Experts of a small language model.
Experts: 40 experts in each of 10 layers, 96 SwiGLU neurons an expert, 3 picks a token, a softmax router, a shared expert of 128 neurons.
Below are experts of layer 5 (counted from 0) of a mixture-of-experts language model. Rows are named router (the router's row for the expert), gate (a neuron's input weights, with its number), up (a neuron's input weights, with its number) and show model dimensions 0-191. Each number is 128 + 32 x the weight over its row's rms, rounded and kept within 0 to 255.
After each expert's rows: a language model's description of what the expert responds to; "mostly gets" lists some tokens that are sent to it at least half of the time. This comes from a sample of Wikipedia text that the model never trained on.

# expert 4
router [131 134 115 131 152 114 165 185 118 111 121 151 131 105 124 163  97 166 116 149 106 116 120 118  79 126 164 135 116 148  64 126 194 127  37 147 116 201 167 130 143 135 139 109 174 124 141 175  69  94 140 129 201 102 135 164 113  73 104 176  57 127 198  86 178 157 125 129 173 133 151  99 150 129 118 147 156  97 120 165 135  99 123  98 105 133 124 162 118 170 115  78  82 101 134 131 109 203 152 180 118 109 166 168 115 107  97 151  98 139 126 181 172 160 158 161  94 141  93 132 134 130 153 131 157 152 127 155 155 165 116 159 136 180 105  97  69 121  76 101  54 163 102 161 159 111 168 128 101 178 139  77 106 108 126  74 140 120 134 149 141 130 188 183 156 109 162 144 110 162 119  94 135 108  88 106 158 181 123  70 155  63 139 143 137  88 151 158 137 106 133  72]
gate0 [ 59 159 165 111 185 118 106 100 115 245 163 149 154 117  80 120  85 131  95 189 170 103  78 136 112 142 152 138 144 152 152 134 131 156  97 122 117 127 167 117 150 139 117 145 152 147  92 119 130  90 130 141  86  82 148 155 152 111 112 126  95 106 153 128  93 163 174 174 168 124 123  73 125 149 121 100 116 106  94 176 179 102 176 106 124 111 173 141 146 127 144 185  88 145  81 157 142 124  97 157 149  88  86 203 200  99 129 127 157 138 145 163 131 106 118  98  84 123 112 104  80 181  80 129  92 129 174 200 125 143 144 122 148 120 159 129 164 116 128 153 149 134 103 146  36 114 198 137  76  58 131 113 146  97 162 105 120 140  94 176 132 124  99 110 179  88 129 141 155 161 100 154 134 165 196 149 178 124 128 160 114 153 148 150 142  83 144 142 135  70 135 144]
up0 [135 120 138 184 101 148 121  89  81  85 108 140  76 126  99 131  88 161 100 148 159 112  97 136 139 164 146 161 112 179 134 106 174 137 103 170 139  93 183 157 150 127  75  70 130 145 150 142 139  46 120  92 103 126 121 140 144 125 104 155 119 100 167 121 167 130 148 171  96 163 154 120 102 145 122 116 178 147 120 153 172 110 113 192 120  87 190 212 101 138 160 135 110 137  55 107 136 163 112 131 128 104 127 154  70 139  95 185 100 136 101  37 162 126 167  86  73 105  86  97 189 124 122  66 150 143 171 177 184 152  79 175 162 154 120 127 149 161 141  69 134 105 140 135 136 103 153 129  65 167 107 111 180 129 152 115 155 146  59 146 142 156  85 157 150  68 175 157  91 145 115 115 103 147 103 151  99 110 155 104 119  70  86 119 123 134 104 127 129 140 143 132]
What it handles: Decimal points and unit tokens in measurements and census statistics, such as km, mm, sq, the period in 2.48, and MPC/JPL tags.
mostly gets: " JPL", " km", " Born", " mm", " MPC", " body"

# expert 16
router [142 121 148 199 112  70 154 168 139  81 162  90 195  98 117 116 115 183  89  70 110  88 146  96 169 171 133 127  88 187 181 113 147 136 124  65  97 123 103 132  99 141 154  85 115 118 123 155 117 125 116 106 185 152 101 131 132 174 158  75 108 149 157 120 158 109 121 175 113 129 111  91 104 157 100 133 151 134 105 110 123 180  94 113  94 135  74 126 122 151 125  69 180 151 167 162 161 116 188  99 170 105 131 149 124 153  78  65  94 105 154 118 161 110  90 134 121  92 112 185  78 140 121 119  79 183  84  99  76  75  88 141  71 132 129 128 107  88 149 122 142  30 126 191 154 166  91 128 123 140 115 172 117 147 118 141  86 130 113  78 156 136  41 122 115 122 128 119 153  93 141 137 132 126 161 174 108 145 194 148 125 136 163 132 120  88 152 131 124 181 132 136]
gate2 [176  93 155  85 145 150 142 105 123  71 131 167 128 141 169  64  96 115 148 126  93  94 174 123 144 109  93 137 112 127 159 173 147  83 113 136 132  66 131 151  68  63 138 108  81 162 107 107 124 127 112 173 106 145 143 135 142  75 132 117  93 160 147 158  97 165 125 128 106 134 212 129 111 112  95 104 100 148 153 139 173 150 134 107 198  87 117 200 123  94 157 116  88 117 161 124 128 126 100 143 187 177 193 122 123 111 113 214 201  97 147 122 125 160 148 164 126 160 156 103 122 157 138  81 108 136 141 143 134 166  77 113 116 148  58 156 111 117 145 162 142 158 134  37  60 121 139 133 132 133 129 146 107 147 161 134 130 168 159 144 106 164 158 109 123 172 100 120  39 102  51 109  81 144 170 157 177 127 166 113 123 116 120 146 135 112 165 111  94 179 143 130]
up2 [112 157 152 144 146 178 165  66  95 117 132 226 138  65 122 135 105 116 138 184 131 141 119 128  88 201 132 118 133 132 151 124 101 189 141  97 148 106 125 119 157 203  59 119 120  74 139 113 141 151 141  91 136 157  79 186  85 150 131 131 143 108  80 146 141  76 114 210 119 188 143 145 122 104 181 142  53  54 105 130 116  94  94 155  88 159 140 143 113 115 139  98  69 150 125 141 166 119 166 114  96  83  71 131 152 138 151 124 162 153 140 161 140 138 152 155  82 157 143 119 149 157  79 138  63 181 101 147 157 130  82 154 123 132 153 139 115 116 150 124 128 182 151 104 126 160  90 140 196 145  92 147 101 118 118 133 111 134 171 150 170 101 122 203 134  84  82 120 134  81 101 117 163 157  96 136 150 148 107 135  54 149  95 111 110 131 131 133 159  85 104 128]
What it handles: Pipe characters separating wiki table cells, plus semicolons, colons and bullets acting as list or field separators.
mostly gets: "|", "|---|", " between", " |", " Starring", " 0;"

# expert 31
router [124  86  91 100 127  53 134 104 126 120 133 144  89 144  92 125 155 146  47 178  99  84  72 147 146  78 177  98 114 136 109 150  79 119 128 108  79 157 101 101 135 113 114 126 140  60 122  95  85 136 125  84 123 136 172 128 129  87  91 124 107 137 146 112  92 116 150 144 155 166 137  84  97 183 182 122 140  47 163  96 150 114 152 120 142 125 108 154 148 115  60  79 116 120 129 120 154  98 208 106 134 104 148 122 194  89  74  87 243 148 149 111 159 101 115 140 118 144 142 104 175 139 146  67 162  77  78 102 178 154  93 109 107 113 176 171 126 194 193 156 146 134 132 155 141 159 130  93 146 114 107 120 117 171 141 121 180 155 110 141 118  82 133 136 140 122 112 170 154  98  98 133 178 114 158 129 145 141 105  84 147 142 100 148 104 137 160 149 160  95  93 162]
gate0 [187 125 146 104 113 106  94 128 150  87 124 115 108 113 184 131 138  97  58  70 136 112 169 132 121  82 114 119  94 105 133 111 109 139 108 197 108 121 111 143 159 186 158 106 112  94 214 128 243 122 133 155  28 137  90 172  89 106 116  49 108 153 173 133 123 161  96 173 175 158 161  85 115  94  99 108 136 129 147  89 118 144 179  99  82  93 118 118 136 105 131  74 141 102 187 165 149 144 110 118 157  98 123 117 107 161 151 126 141 101 157 113 106  82 118 129  88 191 105 136 182 101 124 141 221 121 128 120 198 141 114 147 117 139 134 161 109 160 168 161 135 110 127 151 122 113 128 143  64  94 102 140  90  97 150 145 123 102 135 137 119 117 124 138 122 116  64  73 143 136  87  73 154 122 152 120 169 110 145 165 127 135 109  82 112 119 105  97 106  76 135 101]
up0 [ 88 116 155 221  53 119 177 156 180 130 106 137 146 200  74 119  90 108 116 132 100 168 102  96 106 180  84 160 168  94  95 141 164 114 122  91 145 119 135 144 106  76 133 153 121 134 133 149  47 176 169 176 151 109 153 129 136 126  75 150 132 122 119 129  95 162  94  98  71 124 124 149 164 143 139  80 123 157 133 132 137 204 119 186 167 119 120 116 130 159 166 139  45  87 116  76 114 146  51 146 112  97 110 105 109 120 110 117 118 152  82 156 159 138 168 117 113 159 127 102 129 136 108 175  85 131 206  76  93 138 155  57  98  98  99 133 109 118 145 139 148 151 210 153 136 129 155 121 146 171 107 126 186  78 120  72 111 110 134 151 170 179 106 128 127  95 132 104 108 126 123 147  94 134 160 137 120 169 133 118 120 123 113 127 146 117 171 114 155 152 197 111]
What it handles: Commas ending list items, names in credits, or clauses, before and, which, who, plus words like married, young, lived.
mostly gets: "\",", "),", ",", " married", " young", " lived"

# expert 17
router [ 93 133 125 174 132 109 160 143 163 100  76 129  59 141 129  92  57  62 189 163  99 149 152 127 109 172 142 129 133  82 146  53  70 130 141  92  70 139  77 176 124 112 134 137 150 126 112 124 147 121  75 148 145 143 103 177 115 125 180 182  87  95 102 125 182  79 177 141 126  68 163 140 141 150 109 127 178  91 142 102 149  99 104 136  97 129 118  98 141 152 116 109 103 110 155 157  97 150 162 117 132 158 139 186 140 147 120 128 158  89 122  94 125 106 140 171 145 122 146 116 112  67 195 139 129 193  80 130 143 157 138 146 151 193 116 100 174 145 196  75  43 181 112 159 125 146 163 130 134 128 126 193 170 143 114 123 130  74 156 162  70 128 125 131  97 139 114  90 146 156  83 169 166 113 116 157 140 123 109 117 135  92 175 167  98 154 163 114 129 127  76  91]
gate3 [111 111 129  73 214 153 107 121 130 121 172 121 113 164 112 159 123 136 149 122  89 125 113 126 127 165  91 187 128 142 161  59 114  86 127 131  95  80 158 112 159 157 111  92 129 150 120 105 144  86 118 120 117 127  64 114 114  81 100 152 152 184 104 152 175 162 156 141 146 159 151 107  88 116 127 119 154 165 150 103 120 154 134 164 117 146 118  77 122 170 121 203 102 104  87  96 163 112 108 162 138 157 113 124 165 104 117  60 106  65  66 130 121 143 138 188 130  97 208 113 105 222 117  76  81 138 132 181 133 115 120 195 117  97 132 180 122 120 168 134  88 167 129 151 150 180 126 123  78 149 104  83 124 110 133 138 167 127 191 130  89 139 201 181 142 154 183 134 114 114 151  83 112 106  98 133 178 138 121 127  98 141  88 172  73 115  85 103 158 140 170 125]
up3 [133  99 100 107 152  49 130  99 108  91  87 105 167  76 133 111 142 130 156 103  97 183 139 114 108 126  68 127 122 105 144 105 114 112 135 122  75 101 100 140 181 117 101 140 130 130  82 147 120 117  62 116  54 160  96 149  96 172 138  60 104 117 117  92 105 163 134 142 132 102 136  60 130 127 165 101 125 120 143  33 171 137 154 100 157 118 184  80 156 122 129 110 157  93 129 185 155 154 109 132 146 192 105 120 143  94 133 114 156  98 108 105 136 206 161 125 185 169 172 155 146 171 127  91 110 140 141 144  95 143 121 139 110 179  95 163 164 147 151 145 166 133 148 118 166  82 170 145 134  95 129 171 143 149 189 120 174 171 137 152  93 177 121  97 103 128 101  60 193 171 113 170 156 118 120 161 117  98 109 162 158 174 122  86 127  60 139 199 150 134 152 109]
What it handles: Opening parentheses and number pieces inside figures like populations, measurements and scores, such as (1, 8, 00, 6–3.
mostly gets: "8", "1", " (1", "(", " (", "00"

# expert 39
router [126  65  93 104 111 159 161 132 134 125 171 125 124 140  83 130 125 152 107 162 111 146  99 144  65 113 189 169  75 127  87 121 132  50 141 169  86 134 104  83  95 150 117 116 155 130 180 135 114 168 194 165 149 103 110 109 121  68 169  83  88 160 121 149 117 177 151 123 104 127 132 206  96 161 119 113 134 138 121 165 134 165 115 169 150 101  75  89 128  88 109  83 170 121 202 164 126  78 102 100 135 167 121  98  74 135 142 130  78  50 154  89 133 157 117 149 133  72 151  95 130 107  87 135 124 128 143 127 148  71  88 188 103 146 120 202 122 119  92 102 146  68 100 159 110 155 106  85 115 163 135 146 106 151 172 183 161 144 128  90 107  93  65 142  95 140 192 160 155 126 142 162 167  96 130 144 121 127 130 150 173 154 129  95 172 130 131  91 137 152 178 128]
gate0 [187 119 101  73 191 130 100 180 116 129 142 124 133 151 112 130 151 124 164 147  67 133 129 118 178 141 144 139 102 119 110 107 129 166 129 141 148 141 119 224  77 180  84 158 145 176 129 158 113 130  88 136 129 104 133 138 162 111 143 109 140 110 116  61 157 168 111 189  65 143  70 121 123 177  43 144 129 131 144 136 141 122  93 136 101 147 123 153 146 102 129 124 219  95 180 150  86 128  72  91 115 132 149 112 158 121 123 166 114 154  54 161 147 122 146 184  75 138  71  70 151 140 138 109  72 118 123 132 132 148 119 129 110  99 137 153 124  96  87 146 169 152 108 126  92 115 131 115 139 174 128 110 106  84 139 125 102  69 102 127 124 108 140  63 103 148 149 131 137 130  69 219 114 145  97 152 163 114 132 165 133 160 120  94 144 179  58 105 161 101 155  52]
up0 [109 181 187  53 116  99 136 120 106 107 142  81 168 107 150 110 114 105 183 122 180  76 175 115  98 142 172 143 124 142 170 124 133 103 109 117  69 101 170 152 154 123 148 154 146 123 206 119  85 136  95 164 133 138 134 146 165 106 149 152 200  54 140 113 105 174 123 172 138 110 143  82 118 142 121 141  64 116 124 141  85  83 157 145 171 156  89 135 137 119  73 104 122 201 155 117 120 118  91 137 109 136 110 158  98 149 128 147 137 103 173 117 133  77 149 162 125 166  96 132 151 135 143 151 127 120 169 187 151 171 156 129 156 112 145 131 103  85 102 107 113 223 141  71  41 138  81 113  96  86 112 146 113  75 162 104 120 124 101  86 130 103 112 129 108 116 101  87 137 128 178 119 112 202 139 156 133 116 143 105 111 153 160 166 197  86  57 114 104 132  89 120]
What it handles: Table cell bars, section heading markers == and ===, newlines and sentence-final periods that close lines in tables, lists and headings.
mostly gets: " ==", " ===", ".\"", " ====", "\".", "|---|---|---|"